Weights of a small mixture-of-experts language model, trained from scratch on English Wikipedia.
Experts: 32 experts in each of 5 layers, 2 picks a token.
Below are experts of layer 6 (counted from 0) of a mixture-of-experts language model. Rows are named router (the router's row for the expert), gate (a neuron's input weights, with its number), up (a neuron's input weights, with its number), down (a neuron's output weights, with its number) and show model dimensions 0-127. Each number is 128 + 32 x the weight over its row's rms, rounded and kept within 0 to 255. Numbers have three digits each.
After each expert's rows: "comes before" lists some tokens at least twice as common just after its tokens as in all text. This comes from a sample of Wikipedia text that the model never trained on. Tokens count by the router's weight.

# expert 18
router:117124122153141140077136196144075150140136104148162120119108112144101108091120156155122109139138116119188080177080134091169131100167120049131071162161127118170109096109118147091175099135114114133109136097148112100146076083139182139124098188163125136073121116089107183141079188114127125099090123121159243131173118103075123127107118108208094120101147155142162169154096090093129131131179
gate5:099185126146105134097123115117196116117127216123118127147137144159144142131134137186134120125078110143143129172124096137120058136160169172150109074150110140072139073153121098114143151145155126117125084171114169185132132114190189128132188100116134161155097095115140126112122138120127130083221139057130128108154111146117105124098125160110130125072148101095131138176141132096125121144114
up5:156129074109146097160136157035117164121098090141067164105118114113102185075043132111123055140165090138137174049128141166106178100138053106067145081095203094129083129141146176151141112134154175111150082118052142092123132113124121135109118174116146115109181101140159080104194173128084109154126084118046135110145177101144097143159133147066152083168112132129174111102170142142134112134184
down5:178177124140134135039160109152166151108132134121161112121096115116128161122079104122157170100114203125182100188132131132194157135149114144110118173119096119201121126089130163142134112042108088147153113111113102138090063111172198155103129102151162141147143086168114160142118128164131130153101184093143111138128145095111162116153150115066100103093082140127097123207115186137116151118080
comes before: ", ", ")", "–", ".", " |", ", the"

# expert 17
router:110126133095164109078145146127122122147103147105164112088133109122116105096134123126096116120130133124170115177130104122188120088161149005151102109096100115173106066107145148098118125097079120115088106118080108068142089107154174090128117116180108087103126086104092207130097164104141140122080082098161184148151152087163131187092130113147077124165197147134134171116091126060087196176186
gate5:138151095100167111083140116147117123108168128140140133122131130115152133127162153126102002151168106060112101197075186103151188094153108051170143165146125151122145080115054165128109143180122086148092080093133117166146149115122101128064142096128108136152134140126163193089106151123166125091093152185121143118130108106113159098177081133129084128068183136136147075153157143115156173091149
up5:123150137106138104133087156116176142134128085117163087089107139087131148104125134117160120120194157064126094108144167129150146115157138078178113159113105147115158111118145141051135197117063145129194130155145110137136084166140176110149076102188051142143139157122102193105049148171127077118122095187137113146073105092143100139171131143111121126063163125136158086110135136109119161108110
down5:152136111097166098129154183175090147147131146124154155102137155117147111150156046110135185070168095097150142172111143134102133069134118128158135170129111129162076139103085141090117160137160150141167136134122070139138071115163108133132166201096121145193138157108108128145148135142113132122144112147105143181143103158152159094144114099131117154117082071121078128140076088141126185160093
comes before: "\n", "\n\n", "2", " |  | C", " ×", "==="

# expert 7
router:140096114142161158093143143107092136139098172122182119129095078132111124092088145156148089115162140174150095143096113119200152113207167076132083157123120097145105088135143160073136143078128122140109129096167076093125080114127176138129087132185117074033122106116113174120100166081128130112095119126155119172174141082088136144106126120168100121120173154182181192153124127099100144141137
gate0:139130200139125128129069142088127182087107105146156097191158170134137182128158175166146119109142148116108115152107174155109094148116210128178131087122155123113116170161158110162142118137092119095101134151082133093181077156143176118126137126121140119048140169103124200119166170131162136133111072086138149128167168109107141133083171188112135140099153153069123149162099141140121137157109
up0:120108163142137148141074175121111162086139125152094115202126134124116153105111125174116074107118142122127115143079121135088019154151154106139161168104131099115128149141137104138145110143099095091085153145093080120135135173195125114121117070149099096061182160114088218138166168129162151140108121107100130150183146147104123119143123180130135139064177121100095093152142136128153168143119
down0:102118155073130170121140120080129144099167138124110126193148142101141161121177146115152131087115134148121125129074155167113164152171141132065096175139101137177079123130112130121131170085095123138112152086109140122106126145154098128118170093161116095130118118087120194163137142190162119105120168147163168134141152203128131118146146168137123144057170111100139142129128150122151122089072
comes before: "\n\n", " The", "\n", " He", " In ", " This"

# expert 24
router:122099156112153092056171115127114121119103112088176116105136102128091108119088135159109085086150093142170121144069140157168130054106161089162092102129150158125051083104127108120102179136096105134108077095152107093110074099154160072129150153140115121087114103125082152155107131100103171123133125144128125206168135056146132175094129116166129088108196132152166148126095104061108149134137
gate0:120105174103175137142154146184130110139106110109156135164159189164127139166093140130142116134161131150130034158040171141106116145151154117162096116157107116149074140140137151094133136146132106138096142106105144161181130134116154119131149132114103116134114089102112100114158165118114133122107150165055150197151111134126127148125147150133070126121116120120104141166138165095144079153134
up0:140134089056125137095139131150147189188099148149097169128117173138176154122086135170112112097104122163155082126112108168072085149168159119159078089148143069156167161120125120137146145157127096155152178056183116131138181140096072178100141129146152129133075074092155099161114125154140087154177129104168128115184123152066074201156134081125144168111115107110090134103110143093135125133102
down0:118092126110148155136117122076144101086120137195169097125074157099115186127105068155135094132140106084080121140142104116061095142209098071099131123183138143161150192117166094136163122131136136126164142165115117146181133154144091110131096164186120053118075154152092144093105152117170121149114141094108139119082141120161181136174109093130155170155129159163110153148149195097084138191144
comes before: "1", "2", "3", "0", "4", "5"

# expert 5
router:102142119113137108072117163177131095118109134117139096089105076095144147092132111141119127083117095100187092119117149142173094093119141058165070163169115114140083023078169101126130171119118116164093059154149125118168077059118141070115130163125120113049149088112131145155119164098141153117071144103173196185153085068150170145081092114191129114134173147176166145119127166158097154148162
gate0:145099152123130134137124086155084126182134107195144107055150079088123102161119103176099073143130161187155146134130163174104136102155144109149060144060216138110148141094143137140121141149150111148114113152113114109084077122162108153105129102128096095104109022127158111117133108181104145141078155086158115180159104091129147136164111111127103148131176123178140147134129129142099106138149
up0:097127131133140115102136080152084115077154093136120097077097129112178142185111120139121118134140140147165141109152108076119121146168116060158104146102128132116128103117071113174111106138140107159102158195145099085121091093156094122079121129117135113147085162131086140133141190125140179153087130125130131123097147147104154146125094109154082192131125096142110183121177158158091092126083
down0:136107139118129121195103116098161115111123120119156111129119128133060109140062105103104150174130131139113144117120116099099171125153169112158150167107138180104103149169110143164091151174154091175123103070125089094106129074142170186135130110067109128171093109103102143198129111170164140110189148137132099113164159200171066109078061123135104107117141139116124143113090154154186125089091
comes before: "1", "2", " by", " by the", "19", "18"

# expert 14
router:099117159058142132109142133134067148141099128105138094077126065157096107123121130176138091145126118138191070195146076097174120125183148060141098155149141087126100046128125132115140155137097086135109163112123078086160084099127166110121108153143131120051125104085111212183093111084110113106089085132153180139204124102091132177085139107172109122131156148141170214129108120086145140139163
gate5:136118127117103106101105149178149146185129165073127129092115108112070151107124136096138110134162136178093110124126062144193139168138142037120099097123108129136106127167118186121105083111106109182130115127133148141133070200149109056126101119117194142118159148199168107178094078138108110120133190107135119126178115113080124167170079123176110090190138107092149179118159109088130133133124
up5:163169164121102153108135091105151074123107102114121114079160121127125114121122046111119151164144153186138139092183123087119181093088109171111123112119110133125123119135129168144170113133121127121158108114116192181151195147134102124130143096119142103137134159140185154128152149158080154163163036049153109094077143142091136137165124119156134132164127162171123136131145180144137152119189
down5:122099079097078054168168164115153151148046112114132130155128061161179124151154126117115167123102081131125162086127128136177170120081163149128153126102100168117129143073102140136170138155126141124102110176088101148111139121159061147150157155044150086082166084113121137093223108137097119143160060104144143101100188138137147156158127167157162079093137127161121101126130118125155186103203
comes before: " | ", " |", " |  |", "; ", ".", ") |"

# expert 10
router:141127101064113110076170128141122136145115175117140129095095071118139128126120163138151093115129128128204082187107078115180134123154167103164059114127146084185110096123198136131087143076128106118087124119120086085122078118120127127151099170148136096037102095086108143178086184097122076132120109084132169192144118136116103149084139134144126110131174190124165130177086173109116194176186
gate5:173124182151131177120114133112146175085099118125102139134119122206111151145148079208141123134155065203189159086165119085151176141147143146145131228116129121132090118086177133139119142146030088181100088121087111128124065161137140117121063153143124129146138135165075094163135149097149119164132088175129133116160139135109120103126154103144173056076141142111158124106128136099103150066129
up5:160161149103106181099140121146135162093160116127107134124149096194060173126144133169163069124105092167170194130173096124134171122148142149173086157162114132163122119136110134097132122125100100156121068170111174163099121156161141139163072182124139076153135149184101071172074195135069107143120108157095149123183100138121138103151123089158161040038133127098149119081092152100058150116165
down5:122120087095090152156169143098126174129145131122119117144127076087166118135089155085166161130160179106113118188130123134106162157106164098110134114115127120172121105112100136174164181097145180117039109174030112184127143150108103118149195142128114136197163117161074142195135103139104158114025153065109172162158097170151101112103101108162117157132113124099133109170127198152156085110169
comes before: "| ", "-", "- ", "|", "  -", "- List of"

# expert 27
router:119104197111152109060175158128102117157092142093144087150120115124111144114109101181117083081133108100183084169078078087158162118179176122150076147134163117164066081117139117122146185103095107117090100099125133103167081132108166139133111129129154106034133089120107145181146141118100144135095098122153189181182143152133150163088119114163079089137152146147140189140094098085137192143176
gate5:142172119111145147119144141120122103165170159158142155125089122154069118069131144086136151114212112117174132128166125150200144114086180157088108134142131172106135181139145113150134162136139099114134132144106067136087158057158086116082154105154131157055130059094133084091120172155128127127146118136131152116134123128155104173113117125116149154116146180177091176121120136062130165134121
up5:064137117073095142120159177176142111151125137137156084141178154136029087122116113185090100135103084146153082156136159158132092156111155123114093107121100116130199097102123171107116164156124069117183078127090156152133110109179012088164152165159100158129162146168122077168125117111043179160091145081101149115144153133138105145170137074155134106109103095147089211098193150098133135128181
down5:111161071133162125057141117111133183161135142077159094124141152065077102147144177069175146064127105109080067151151139142130149191161093132180067132130110155111135164111155121108141127123100112120112150183146115127176076103082157100112172133141171093122067129132061048168123117081141106095144181134141146185156110117108168143074163142097095171123133135156140052171133103142125092116156
comes before: ".", " | ", ",", "% | ", " |", "% |"

# expert 20
router:109115103082120129016140120170114137166126126127156088097095070088153126132105104167143083126107097103170109165108144089124117113148144111122093126125135123140100084133134133102113142085150140154102074093171086062169121107113203088130127120142117156055127122105132179154093144115109155138089126132146136148112091117155112140073090088140111046097169147159135142134094112066132178162111
gate5:121137176132150175155161157094117147130164123093141067082090082120173168084141111152109141151134169170112124164142134075176157166122089126096125113109150129108138149133140111147187159108175170159111142186162126109150070182097130097120110114140071128145111117137032152069154122109090130126166055183159130136161131140126119194185046148141123142132116093086164112105094082168171093112082
up5:170124135073149109098150128107100126143093149120097194168175159142100128099091162142141157121089145178197121152082120151142153143062156128209124127147102068098160167131069142141143142138136114089152080144124084105100125173177139161140114119127121157121142108088130148179090138146112035120111144122120144144108182126077156114122154097056121067157100101121077142194122122127093112144115
down5:124098118147097155088136155075147106140119125094137101140119133034100123121072115165160131074103150102182161130151168181110083151135156091081103129120166162148172173108110177105202163192112135116168107110155118132148086124122134149146084136103077146216115107113202162156102189163149128072140110135112090136176130100106136125133084148076119116161039127157146137174121128194158151120141
comes before: "0", "1", " | ", "3", "2", "6"